{
  "normalize_top_k": true,
  "router_logit_norm": 2.0,
  "steps": 8799
}
Below are experts of layer 7 (counted from 0) of a mixture-of-experts language model. Rows are named router (the router's row for the expert), up (a neuron's input weights, with its number) and show model dimensions 0-255. Each number is 128 + 24 x the weight over its row's rms, rounded and kept within 0 to 255. Numbers have three digits each.
Before each expert's rows: a language model's description of what the expert responds to. This comes from a sample of Wikipedia text that the model never trained on.

# expert 10
Adverbs, ordinals and quantity words mid-sentence, including the -ly suffix, such as also, first, not, later, only, well, shortly.
router:116136135114152138119094106095117139107153171078102136074110145163139095124102125125120151137080138124154114145109132111167095152119131141103130087098087119106114086111177106121087154101127133143120099107133124118138107157138121116114114106167116121142140184159119152104118098135158143136148090096071143160078149116137155114129147100101106074132123125155099123177156134109136123068105073118133128136123141121074143115131113136134105146145115090112129146160169111122109108147113137078110138107117116123118155089100133104092086167133152135123109148080122123108131136121123111140117100096093125130091115161110162138171127114135138124110103098119099099165090112153122123149092096150140133125151121092121178125131098108107149135138114096152158162104064117151114131119127134
up1:108099123128180134126139108140186119124150168157088079102138101108130096116132110126128144129096125193134120138153146103135142136148143109125136093157146187125154171149130132114118102107119160138134121125156137145119123115128123115088095110121136158092124167156133180133075158127167141174118160118117141135142185128116119162130148142103160163096117131155122121136102141126119161092148094129101109099137153135127183119128152158127127141140138171128132151144137108141083126138113127155107140123092166140137112145126121116149128144154154108125116126123124165111131151030126125099122091092127086124167133127187152092142105092096108157106117108135137120137142116122124111171119109128149141136106157096125088124118110155141163114124102135117177147116099101088126152151173167
up2:133126183100107161077128150089137156144177157077152171111086111121110122102090091097116122161113128121136149105149150149166152122185129103172147118144080136153110180112167117147105143131139090118095115139155101138119150148137114117113137131085113115137150139144100144142122153102157135114125120116094122164132094147141139140100147143130181137094110140097145113149155154138122094134116127125093102147102114133150145155103144136122151132171132142118121104137113153132101143123158089119159101161107111149130149112093090134134125141126116160140118180147109136112144114113128162136160127109186113129102112120120148151082163130127150147105144146080153124165112084128073091153148129093080128092158119139114122125151097102140078113107166106140125117108114099132118157114088157
up3:112130117104114145145107125111097132120163108121139116078100108125183180125133093122150126121133124148091128157155071117134097175116147136130119154100106131127165100170098124135077103096173144132109126162162121150153130110118146146106083128107127076133133117151096135114148120120161162116151068139113139123105122116144157103093166129147098154153111132123102160170125080123129112106139101170124133098127122120112099076155155156169106112113146147128139120126113130138092110161143132120106093143140128134123118150116138102144078163118176114119137123108099132137146157093121141138135147155094124116080121115153129081172127132154136158170126115146138087103121115138113098112120129153115106083128113068118109144157101121102138135156132122124132145079143147142149172148134205
up4:150169116150139098150145148140136110160124153120148168149096144151138139180154143119140114130093158172135136173138100107093120155121167164100137109107147138143106117124123120132095140115089117130123095148130088093100123123161104129133111178150100119100146138101113139093128155138137149158115090128098160131100097119124156105147134135127122125099126118117106123149139133113103156070119107112134164130126168120146101104132132161126126109170068144079101136128140157134117114180117114092145143145098097120134127119112126096060150139192169130143136141093162139129093139082084152138132110097135111142115110163102109098178132106107126155089118089135109100128118115131175122142129136133117111100149138106174155088136095150134122183117121128133133118107128126170109091125135188

# expert 52
Number words and digit pieces in counts, tables and measurements, such as one, two, several, million, 4,000, .5.
router:101131115090132116139120119168102132116124096094141129125107112121114157122127118169139128122085143145138168098072124145127109058130114119180163107131173176126141109109151123139143188142162151142122127114127114160132097116099117099138137146111149130105145108144127127061106135170088124105141094153117141147108136127145118148113170123170135116125096145110122158158135147144094113159138097110172129161112131099123133095154108192079077162124166096097098122138144126152096121095099175140152127166138141132110163133104138122127112127112149145140100131156143143125105125113141133114173076138162121165149110144147137143151136102111133124116138112128113141128126131138214134126158133183147124119104140104134133093153170108142127172138077149148137147117133092155118128130125153
up0:147142106123115108107130168112108119117122125104146136157112115145136163127134106123094164148130147137111173136132135167116130120108105163136139072159131149108139096140126097159103179115104162143119104131110122119155133117097123171165116093138134160139078122133133126070142157162136098101125095151162141132131146108170142119107133104162154100150129142141149150161152166154120178131168151081116177124130128108114116106113125172115091145155124127098092111123143114178117144106089110135132115168122147131165137135126117156106098139137073101109141169159103143138170160182137123079157120144126123145160093148157087109148157113142115126119130085130123149116146151125177094110118135121152130137122177103121123103127113134126152145132066172162150111135077076135125126114110115
up1:103140131128123122150115128144147133110116186124121131158128082141115144148133118168114159097116146135129132126122142079135100091115140124140140141127135091131135068137128143109129150162124132131133120146129115082147123164138117112099102142128105138160146133153093122094125111164161095121085119153111132119081117115130114112109122088143120111135121108112152124157130161136138150088152131140105124120124125106046124101119117174135110096145115151113128098118122134115166120103104184145179114172156081070125119110128118116127102148102129104103130120161160136113151166128127167134093151068174135138133127121120188124156100103148158143120143111150152107141154137131139138120099089156125151109114148089134129111119118157160143159155106175093064146127092097114061148162132180
up2:109144133092136091144069161120151132112121091127136135173126156110131112146175129109149146157118156156152133115116155130128106100182122107164133071121174154154141130148161116142136122113170171095112163104115096137086116132134104172132146122066115144124106116132143157144150148162158141122136159126145124163085156095141134104113153144105131128121107076138126144147095152174133121120104141084137101135135134125101158145166160138147113114123118130088100134145140158147088176125091120154121134168130134116148102144116108189166150111099112059163113105133114127158148132111090148085104153147122132121105094139123125120126130126132099131138127070154118125109165127122121122099090129154115144122112175152105124124117119071129113142115081119178130127107152108141129143150127158
up3:124123100083181115131122158166131135150102096128126124123108113118122179142137139116123188144083132094139165100126128138133173104102073126162169100118154180135120136131167131136113154155124139121165142137094091185091122117084105108152119158080135153106089095107119111118139083148128124110117148113157150152120131100126110095141188114151142114153138099132138143130129113142130121152143118043148157086119162125095137137174119169139110128105121119117117115108099135177101150107143101155182123155127137115131128174095116140149143122105111087149097156147130139117124154123143139096147145123113144143139120155120117172165126081140150126099131119143139135135124139129165166107153118117152147112119136167149123110136139094107094151111071133141091107109149139116118111136148099

# expert 16
Word-start pieces of split words, especially s/S after a quote or hyphen, plus prefixes like ex, im, post, con, and is/as.
router:097192102125151113083144135127159149128098107121089093162126141103076127160165086111111119151118104114088097089101161137127132106136095123119158151096139143112117157091110107115097130120129107092091079121070136119152153124131131121094092136097113128139122143124139141172147116108113124117092126167132131156138121118116113138098108175145134119058109115142142112135137158135118106150114116102105091128115127177148117183124100177148145151097076116144104157091135145144118093161163113107130139123114110146144152142110150110125131131129103142130105137147155118155152105162083176144163104136142146115102118111131133095108146166156145094149091120113139147128130096151136073121100103078141158109134137145106124160107169120125153163101102105134092143118142148122095123142140145
up1:107159091098082137161109143135148133104087101147161135085102197093114125142158078120139151152139093129119145143108131097114167139148144134110130116124146125139152143130141086099116118147099109119125087108112141127130154122099155161197145122110121111152116180113056132142138116120170164100079142117123138180087139156152149134141140121160132103122118116134149103142124139136126135166101146113124132114138122117090107188120114121120117119141138161115131134125153149127088150130138118121138160088135068121149137134145136091146098147128056115129106158127133158131145156119133113119082135127102101126159096159131116152138134185140121127118116118150136137133120160107127155166104168081084108147181140122114149086137163131108120110112086168114140164128131106139144153122140142
up2:123162119151148110105122131131124151139142129083114096155140146121107159138119163112140134160094100115118116147122130190138113122164103144161142189115139152149097123117139121106052101143116150118118102153089146120138097090131146131142126109091148153146154139138141111127116141168151146105150136159171136103107142113134118151145156170118129106102110091145123138111147135181096123116096151104165120129133138155175118148112123121137148132077094120134116133087162103136116138093180083106138162109138127155102156148143148091125114166121095131097113167172089149136172110144099130132121149126151118088156130154128126099139149145177141134158127063114139136190091152106088137138154134080142123112168148158135138145111124125112142143079127086134107134153102146106132124120154156
up3:138124108098167153154122161129130134133163141115117144105103160078130187163172116088126091118131135128121087118140106119131116073126113100202155126142119091124134156145105104141142144089140090090131150158140098134121144140161107119125127151119090143103104134096134097139135119139083129106093142131122122132110142090135115130153131171134104125127139120102125122122092139153146082106142129102131131135147117106106122140115076156139159135124047148134105128136121118138114139132173099085147097152188146166129158125143147175113108145154100073161144128128138114139096134154097147178166132138123124122088181159123130143121123152114145137131139138122135150134163158127123139089135136106092114127085185143117129175134170093150115129097113148156132128136121074118149141135136096
up4:099122125132154203069122127109165148078130146132113127107151167074089136139150089139135116125148096167132109104122143124147155147126129141113140124145157073077133081115091074151130093109114114091101118136132138161128114127157138109128114111094143147124155153079127132139123128139144131097100155127121124129137135092141150110066141140116134151147143138150164099153123104134146115109099100149126164139121146134174105176130088150160128109119137142111110132127176148136120118170157152165114126125136105137134099162106117132145143112127108139139175134100169116172133124156139145192151135120160098108140088134140157137139139097143170121111114132126151129117104113152132153137078165153128143181164108116144106136124163137129084103130143143133109165134149068119155122125157094

# expert 43
Pieces of proper names of cities, schools and organizations, often after the or at: New York, Col, Boston, Pittsburgh, Le, Lincol.
router:124145142132166157171103118124066110148157188122111118104106131126131150135134130092104131046108142113144132142154156138139125098137088098146162129139131130156115109133111192127169137135107112140073129102144096098120123109129142124108097093155135127109145120132108126127198133150085106103136117144122141088176157158134139121147123143140138095147115150122137150140136082136136163126123067118139127150108109101100148094114103098094136119142197132148182101145126098154127156142133096108104126144122137106094109077163110134144144180136098143143086112146145138120101153142159149189133116169094147126125151131093120085145122150123150134147160138116158138126151119151098146126116057113120115164136131137126129149149100121136098115145125144122132126131105129124126167145106118
up1:120138138108124138143118059138106131155109167097143137128116140088063165163144069135096118129117156133136139163141116144152124162126099128143102151147116115128096176129092134137134093175095118134147168142117097138138088170136109144111128089152140148137073154164144136156152129160143145129133132132151153111132118107130146141119138186106136116129117154135126134113117130153112151143113092079112129093105125104130160124135163156091125107099130100166145118145118114151101141092119112097084145131134152121126095114162131115115143119139097149142117169161175127077114136126137066140117130125101100126156122168114140104172150104123177121179147122136129157103162104134114128110147134136140071144136170138171132110090109189114117118118108143116152134149111120123113165130175165
up2:108163126119121179154097127154131126128139115109119134091141164126116132175085130131167139152099096111128114172171135147118153118133125161131157169151114127116135155080151122121130147134141111127098126170153108148092108153146124157094142111113131140101114146127092123156136153112131085138174131125113111123149134137124161159151106227118136130148100120126171148187162110157110153153135104160098177146125118110114132099120118117116170121135115120096156124109103121140159117105164112114131104130124130124122133124113086137185128160136101144141148113136135132149093129127106179160097152138087112110086105155117157129142122147131122181087132130121145125127152109124143181152104104109128108162159126068097134103160138076140096180103129112140068153131122103120137126114132129
up3:122161103149126132116084091111122151119124122151125081169124123134131157114170103133156149162085119155138157146159125131141118142103082137141118121101118138124153099121159141136096132163128140159163165127151103115108086111125089110143058140143111149045131139081128079165122117161090096133090098132135140096142105076138141146145099129118160119147143111117144162128147095143134147119144111117101145131081117100072111109109130122124124113089118149178138145128154098135186120141173107116156088150138134111108105130125136112165109143115116154179130159129145133114114131135141141093088092166089131134134137149132131121142142167149184140136126093121152141168113131160140134173131134144132126142128150119107094102133105165174101172132129158124119119090155123122137128106140121
up4:146131149098126148130142077161108178097146131153124130149143133158169107152136139119138124132139101153111112150125106134132101132141069170113178157139117150141123133133133110149125115121124087132121156102131140124082151145145139091116180168126132157150144075100133121079174096178150130123118156115130103117135109096133118106127103147141150120110144134184124141130111078157096149140138080148156159111134108155100173112115086134115151108125131139125136131164128160096139134132123130107158112171125170119142088135152133120118095166136126187098108136119122115178189201097106118131143111135118125092115112135117108101142149134161152109142158117086145141137106124118103160125156166144111118126122132089099122159123165106108121087108139098127113118116122158120111131180126181

# expert 50
Words about wins, losses and results in sports text, such as won, victory, goals, innings, games, quarter-finals.
router:126145109145127150152135132141103132081131125133131108145134107132119129109097103136095116106126149129120106130126108151181092116140118138142133080123168136131080149109161123104103132129141155108131109157167135179136114134151120153076109141125121112130121162152173187089126134136108133111165119107145088125070147158143127110148096156125139154122191121193141109119136096147111140131136103128079110099079132097119098184113128127139092171116128106131176150098129139110108106103096173109152101156119114100162113111140133121096118094117120127178166114103094140071152130111136124140131096150124121113117130139134169101117116114102150124169174147105089116131096147162121105101114148125139138104117155104139100067149162136107133152127106122131085110126131146158104116076139133
up1:131125118153118127121152118167124089150148117114129125158150092142113148130126116107091160148135154146056134149149154150144118132105095110127155094123154159102126125094151155098123136147130198090116110151088125127121182106129157133097118115129141106141092123159151129090094143164102160135120128118107127108135125169177116171157141148118133134128100117135155122108114091093085148105173151112115083097094125141150146127107076143133093112111134114110168148116119132130138128105124141136114122189147126124117126134103163111121096114133107076142094126111099152102119131133131128108108109131123085142191165109154116156168146106140121158153095145167099106126123129143124124124127189096170093116125136119141126061159148144094102143129111143130166125106112150160098148092093110
up2:145138171127118133139121106136106120118142123132131093151127142118101145095103129118108100105126096149094105151217149170149129152105152129104118133152153181133137159104129103104137117121137167130126103116187132146099162146150096150118078143134101111132164096108176117124167133166067115161127123147113130137136118121138124134121123104114105123123095124115188135125159142135127121151114118121104118128134066132131115144104129124149122148147073081140140119129116113157103142126091132081143090156113129157148136134092179175112111163147115136164144099162126135160172169101126060162129122132088150121144116114119138146137136136101100134186118181089112143126110171125126084135118114106112139141140151135088105103129127129144145164112124120164158163113129134116144114169141113
up3:121132138128076091156131199181143157105119120120104093079124125082103086146103119126100124118110097157124107113140085147140138148147152154135131094164121111134097133114135154165131115168135156119111120134157129141118115174130138132141147140135126113151129141081134149125115117119091099167144123095144128135149127155106124109124146155143124105124130099155145124124120135120161149164166115105123165107084111102102075109143131109182123109163129133141109146170146140138162151123115125063172099126141126142118105137146128105153091116110088122159169115124148114138153116138096100119145105109055145122135125106131115132179163151085151143133132142113138150117104145151125062097143102107153161139121131115130119108096157122106123163120119106102111149156131177185168085104125153
up4:146099158133123161106155114180145137116145141132147133139125101112115112170101133096111140139094196131139114066125127127144117127142124103145123091129133139108088111095128158143117110164158145088171115164158149134123141094113149147116113137153131093173147141105122157082071109142137159098130141137149145116150134116120171113131172115095133144110153116187102086154143083130118149134145116087083144125116086115101086102147134154114131140096153068109112114123114148103066111149131130128117160172175104140145134102101115132114081127120121126139121137144072144107073146115143183074097105119141104124134155144133150100101110135147128132119133158129134134121118133103118128126117120130087107128146143117119131084126101131151110113137146087122097139132158150174124107103107165

# expert 24
Short syllable pieces inside names and words, often vowel-final, such as De, La, Jo, Garbo, Tortoise, ratio.
router:122137123123119149133160116146166111108144165144094186128141111137115122156113078114168115133154151134153109112122120108108148130137157122163112139109138133159093125100124100108116149129103153127094124128118098121155107094149115094089120109132134133122173116099096071121141114105101181111127130119154100150091103154158095135088137057128125122122109127149104127090117187153111136099140130107130119116144128097121130131079106114122103141141152154094120137083132149117130133194133161077111121122139148144115130162098156168059139110128129099102139109118121145120181110175130121156076126127136159136122099148093166126141139177139129123116093119149128141163145125138091106110135148111140125099120146136159096106144120166148121110089090186135125107112157139180118134158105147
up1:106128126118132128125124132151115130112140130142107164136111137089162131166092109093160095145132152086152151109136145124141116099139098123119139119136103151156127180143115105082118151125082147103115146121132068159107135132162163123108163116134137137150139110126068103126135111157156139168105147104120147088100089102107119147140138142128098090158111107135098164130105154086117107106125156099174159099167100089156111147107103164128128158140165125113132130127136107111130125114153155100138115135179131152116137148119143157088153167111123105103138113162115138154131110169101093144104147076168126127118086119107125154153113098154163131125115120064132082144148159167134140148131152104143098144132105090095091137101133098096126177104099132140100071123154107146116122103110120
up2:100121145158149125111157121153111139133182102152090128114164101149147138145125120072147135135156157159134140093153115136134159138121133111144121122133149114137106151168121091156131122105112118152102120154150104130100131172137123114133114101145089161114131127087094113136166139085138151099120124108143078151150087141110120088094129057148140154164134082133119135120142163116101127115175116142138119122141106131136153062141105096123146093125153090094094096145070143139118136140145176125106039153117116103129085140114174119117105129155166110102133147160141142124161132128132122117171117130065102144152132113133139180127131119142138111161117123108135138131106124139144077160153110143106131104141158102170108118180171109115112118121126134126121151110133157134098140130127136
up3:099132114102147156118116124169144113161145128125123127137131120147128127153133127121116161148098164138149114137126126165163150139120112107127088095148187149142144128113131126150092124129089174148135148164105118123119154119136125124147112156132132177140135161098135170142118165107137144088076144177116147119096132172141129134116137062142147163129116082121132118103084119185066129137101110093078158093124122105126134124100107075111135116106144131152176116129104178097116098113146110111146129144144126121134145168114119137142104129116132083125134108125145104127166162144093160185100173117170106103187107151095115149134167148116142163122163104141139116149114127117118120139121135111145138118117128157165155116130095133102126116089113190140177082145131149136141116129126105
up4:126106107103165102142120169117144090072119152143083124145137124108136149168130094172114136175141157146145123178176125105134108088123128120102142114090137110185130112115077080150155101136136137151099125142097124154127106123106127087096126128119115082143136123116119080143157144096086162136151126119115106147094101113130119131116138137102105060157108121135167177121129152135135109141161091100161107122132090125112100160130130152150100168143124137133118147125181143126115175134151125112115134149124100126140133143148145156105094100139134105124118135115114140101142122142142090118102155130153165111180140094098102152108128143130127124161146160161129157142129147112127126094155140083143126118111165106143123101113152123150158145114080194108147088142132121143105098147081147

# expert 3
Syllable pieces inside romanized Chinese, Japanese, Korean and Thai names, and raw CJK or Thai byte tokens, such as Hongw-en, Xiao Pe-i, Kuro-s-awa.
router:106121155103130123151128134134144147135091126091127161104147121152100142145121172113133101120141131074132158094084129112106072112120131146137091098145113117125141158133108132147112131102083159134115124138148113098115152125177159118107148127135180171129109139094129105152126112137131120140113103092121161157092142113130115129079137171104138100120098127143169131126113114117168129128149143132140098106113157162165117127142102104126138115125170149160099104164183148145070145139062167135126139126121091123106123135129119134127133138135122136157147100192083132115104147084099124106089148098153125163129104077110153141178156121122143162145107155156156128125101093180155098083134169093114101168108132134136160123144159120120123130140110170154097141130135102108119124102100146
up0:120114128133111161155146137128145119160123109117167128098153119109162159128072085115145149115116103108106125139073117122123091128150129101164129144130137129097139124139149084075160133115130120145076097109120090130122107125106156121173145108138136171117113151128130174112129145146110154112123098104121135137101122156105124112066141127108104148080125087166167116125130111168124151142160116165146162139163146139098089153090108127133115139139150095088117137079160129083129103104097079120128122129123183132164115124109140131104071139134155111099140106124107145094102121126134110131110124099182101148125191100138148149115148116144090144140107124120129095123107101108105117122123155084086136122150115175127106153128133083149120091132147139140120107067137095100123131141093145
up1:136151171087181156167118110109135089113133123071099113135137135126160123080128140117107081093125115048129133119111124100113098134129116157106132141124146142118078144086126110163119119114124121120126074148133082139134136106127123144133128170092137110132093119171123124126126133141073144144086126171129115110113108140113126116147095102133103130132131175120107155159151129152122135087120143141176159113134154129160120080112157140122123076149132145105087126125163121140147162127120086167123157125092149143133130101110154100152141143157164111110104118095125139128134144097103123169120195055120083106097164143114117132137129149113179141157119102118152146123127138151097139128083108148137133125127190113131150117120133158153138166119137117133147122129142130170118153124131106
up2:083126151117133102165099136131157118123189142074108136111159120167085100139105134108151128091148149112150140133119160129120125163132143119094130105127109090118149132161089129179121134143142172097115105150156161148077089099130161077150159136123115152084102165127148143101114160104129157105137122118161171111128132127089126145107132094147136097129093127140140139121124134168122140108102136107123151107129127103087134101124098117148147191143144123122159110146094117105100165154096109108164152131116102138112092155086122131132086136147111123129103133171077111149095129115078096119147148106146114135135144109143113088125098164136167131124118087139153144116117125144084120158099171123132094137132115144152100151155121101126136147156103188129103137143163102158137143124139159
up3:113143117120132151137164115137150152136143109115160063140125131164174156095110107091171153126147164132168134103146136122109085122124092110123109105129111125100105158093121090111107095136128123158117127110100189129155159122118132149070126084058122132168160136106085138132189156113125101135141092129151158133127204141166160099139102143136118132106112151097138156139103126147114125092106137120143144137098139141183100189119125138128075117115148136148097126116182150099091098153114139150094110116122101119105146123110114093113104160144112103136125138117116148121126160118140114137127134115129139109144121113132120120164139136124131134114119145134118108149148134120153141113094132108097161161058173127148133156110104147168117099128106126143156110096133137154178118141146123

# expert 18
The word at, Website:, and consonant word pieces like k, v inside names and words, such as Wilkinson, Levitin, Rybinsk.
router:079119135091125105132124103119151129153085180142116138120170125130108138151149145151148098138134164173142121141150161150122106132066126145137159142169104120118090120107152082133091121119108150144160158087129146137135138160103089159181081138123107124153105098123091135142147108147120138107130089116141154103156099141129088126164133161155133149121166135160125128120169136143122168118125121132137160123127120147143161132132125099136147138148096133100154088154149114155135138138099150103126103115111133141169123158124114137140132143119098104116118122149127152148076084139103110166122130182071123120192184141094147177162132145119112109082144111135142164150122097133069149151116122146154176094137161087142135129129114136130104103123131136127167097112169129139110140104115138
up1:136118115111159131145101139138132113116144153145139136092154143096115115115134103140103115127128152152133127150111147189133122142083140124181115167118095141115096106119166185143166134100126168154120112091149126109147109141132099110191126109143090089112142096118095125128093123127150170155127080143130117123126104149138135131134143146141107115146126090157153110157142149138123117153137103119106123100162115095071108123208094074090100097123123111106153083126153123142141125078112151112099125139128146114158116121116119122122126152150106086127148129130152155121111083124133103101123114148138146104126131137152075127147093133130141161121110159122188120188065132142109136158090144119111140109126126126122109135109151084132100096125118140129103131160095088133110071089156123
up2:133124108098120098134125093105126113099108136157097109094130146138112147151170112150143108144126127131122100103155146146148148094118088127131152154131160087143117127142138177147077108125114115094149151099142142101130134091116119147148122114123129158123094116104147129124119142111136108098093079138097136132100149101117127119115108143096126139118161118124088156084137160111112163165124126130175119181177177129146114117137136136169143116128159127091140123119140096146158126130086101082112115134164105121164139142106131095181145113145167127126108126110135127065123144094106141147134126167069129136133134143172148147129158182149076127087113106155116109097104121092117093110111137144095102092160171108147093078093153148120136111093154151125112156130127136122132171102139176
up3:110127092146148135116148061133097134101115160130117126136092163134121129111142102165140059158147120113157126083123136118134151134087130108109089101148107132129154108080137099135160109124073147143128116080117122149151110170115142113183097136149158130169114122102133137172084106148161094111137133125132120094126120098136122100112112135133107102087077110153119152137173148117183122128096098115106158110135112128125116150130134096085122091123143166138177111148098120108121110102113092098143149135140146143144129140152099078139136143147138131120136133157116129177068076106118125140149123136117106145161157106151149145149119119165129146087149164148100149144118146111159133108111090120145131089117161137124129128102165108136089164153138112108125105185121118112134166114138151
up4:105152147139125132127103141105142142129136095156169137171149136154098141142168135113136132124127132177103144120119126133134113160149130131147122133136123144143157072145120092130112147144056134135141174107123137101082075107135141156134162122134122142153092115085118182108134138112106130112095094095136157139116173175102132127141120149138141125162124119085131163093164133078106163114162162130123158092116133152137144154163168125088123129125135160114123117119129113171135117151119139156142146123114124155117112136126152168123088079131102088127125148138153154126156102113142127124106180140155105075185161121098118165128088160136103151137092127114126156158168140123100072135144131117151132143161148118154168153164111144111142127166135174162136139108124120112161093158132125

# expert 4
Job titles and roles in biographies, often after as/was/a, such as politician, footballer, director, Chief Secretary, businessman, reporter.
router:147100137088089120151138162147097115140163130132150160106142150145209149137121102091165131072123153122179133099093099116141108126149097126112094092108141124092138101128114146110107070147141143140131115160104150172153155146163118138139125126133133121170146128105116153131143117085127111162146068110116168169148132101137120113120105122155080154102110133150150103096195085133101112095133137139075156134108109121137153140110065107135111142127140127148119142111157090123118128092135128139091134114151139152132108134111170127139124150152128144106134130145102121165115097112092145130174114101117117125110134089116119135119149112144149113144147163142136097152136150118128132138160138096083123122164137116138075137105135136107127118080132109111113107093134134110192158141143168
up1:150105153133138155134135158141129136134210128139141099121120123136130135115155088135107149121134154112122148125137115108134115159070104172121120121114122114143122143109106159142128149169096080140100137138120149136160147133104137132131128100131110084142099146075087121068137114122168126134100131152141174134101178109122144150125135137137105124149110105123123135132137092098139117111169119138094137101122153124112128121126102137124144096115088131156094125151161107123095139100130140149156101116138180142151174125106166158130153101102095137076108150157157117114155167147135108187143116166152137145164114028121136166135128150143124134122106132127141130184144198116065139123125130093095130117135170113138106124143169171130111113142131100124136110115141125112135111107128108
up2:160128125130164136116135141148102126109124122146150180112130165126145149133141147124153113088117126160156107132115121106113119161154103121114087044115125122123116137125096175105151118137127096123119120144112120153065129163129109156149130140108113133109155108110115164131152167135134135095156104082103123128158121113167130131105121121113153111144119130093131086113133151152140168131142193108091130176128175072133145120122102125106140139137121127136121098095204134107108153153123155166105148096172098125142137100120174117136112144106105118107106129118114160145138087141125152126151149132149183106118141115092107124117146137151101161174153213119139112124156139133115113157132140103146113094145170136121109125121144111094145119072151137112145161180139132114123136096112152
up3:120106058121134157105126156128130114129112097083143110127085157121115089118125117145162109125113117124130107127112111100169101120163107102154106153125170122134129125105142154180135114128080140111126123147080088130141110118105064110164080110109103112133116124133132170152166187150153138124140180112139173120111082092119120168130128164106171102132152134125148154126118101127150120106101189111156086159164108115110147118109114129066127085126110153130151121126145115131120144119131122094114055139123172116142123101123160120099157147142119129142168123108120110106122068112119095126123148144169123138154149146116101094134135112139146104135123143089134151139147134137139087121141146122115091122156099121139103088131131130121120117095104121141088167130136110117137127071150117
up4:109142128110102132098116131135114090136110154151115127127135126159173116107159165104155141133160159166110095128139142141149160116148111135109106139150121129152126159100153128100118098133201180139134087157111109136086137133106076151107140127098140102139080125106176152108115090109118150103142152090122122136131129108109135119129141122128091103131167131147131126152118123131112090119166136097114101124089139144114140117162088129146142119119174148105147120101146117143090101126107154150138141197140102158102095104157110139176157090127154126106116128117122115122143169143128137120143141143146106118179130124129132139194122077144159133114143127085161139122110119144146110176135130146105123163123162103135156177118112128120175095177128168139173087104177097093135112131139102

# expert 31
Tokens just inside or within a bracket, like (born, (age, (199, acronyms and glossing words before the closing bracket: (Jesu-its), (kn-ife).
router:144127119114136113060104151139107116092118134112142118179137114107136099113144092156167175092112087119122127131142155140168072129140137132115085109173102152115157143105130104129113163148128150125142167126162111142101103139143126163169146126154166080129152120103099129099146092092115163147154128197135105122151135118161107129100107149176087095136123103110123127126106100153128125144136129166079126146116096163115146133122135127155136149138171168136136118171090140154126126162109121105105126147173130149091105128119132132129100127137150128072123141143120117096140126121104133109122147117154126140098088149125124173156100147117121141125188156106105154127151130155137112118113120115116159119127155157134152129138149131072070118051170139140134137132148112128152109096143127
up1:149107147137151142129139112197129129104161123145148096166121119107108126170114133142167112141160114154103091163142079142139145132138117125110135117070148123140141076143124109104151152155118099121092157140095154091135123147099090179110136151143107166110159129150171124113078100116132137097136137132114129148139127142096129123109112146106172086125117096107159134155093123098121115162138144103178160092094161116103102128098133130125116121097148150114110144148116119129104115097100147132093133161111130125138120102134146123114156124088137114116129138099117102137096140087102107128159103135052147144124160104149171123097174122152123106114103133141158121117113102067130095169101145178102114173114137120097083125126139106138088127108133148126104126111120113152136063128147125
up2:139119057137074103127143160149096092108148088095127127112095119109112062106134131132143145094113100153155166163130120132147091133104114151120180140120126149146154134110102159155112150148102092129122150157171172105166098156161128125135157102127147134143126106136114161071129114129121137110136082118105156074140119104132099111160087160096113182095114139108152136155157108124154140120146139133095154136111136103122162165138109146138110075121124120112181138138148151131098147096140119129107094121123103137135103128178181163187139155153120104132101151126139107145101108153120156100131109138139145108104130105115138151109145108118151140124155132113129134121145182113148128130137106154107140103068121107142118130099113118140127154099113113121129173101156128120126087160139155
up3:111121089148153113105162120134142075122098108125144083102127149097139149078107119140145110100109108112130167161140130138147115143164212125129097135119110157109129137149128108096153149150153157134139120127152140121114093146148163098134151144162149078127107119115096134126170078123151136091146090166169136127150118149122156125090139146138108147051190131114162140160096138132091155140110131116102150129111128098101116105122142153161166147136120114139131163115146127130113103137119154091112123117096167098136079137102164148185139120147187113115126130124089144110125124111121116100114147146151114149160162125114120150155132119157143158093135178081142108165135085142151140071130123101107133106166124121097122120157109130113147132096131128127149130120133129118105101122125155
up4:134200106165138126116110204141145126086178131102134159139100162167145162123188124098079111157109125137131149148126110102145095195116141125173150157144109150126089111167133152117137123107117122126135115154148114139158122184119137146158083111150096119150146119134100141128103146140115137153114138081107147105114131124162127128110147144180155128161096128153139143122092139086087140139111156124159150110158110163145136114151146139128150117125115162135119109131089133085133148145125127119142140146130106124162103119088095132134104103123122143111125170157074137077149169131163123092128158124124099142116148143133118105141097097125098122152135124126127158116124113099109129114121168142124081090155146142164131120138143114127074094147146113096130132140125126122115163067115122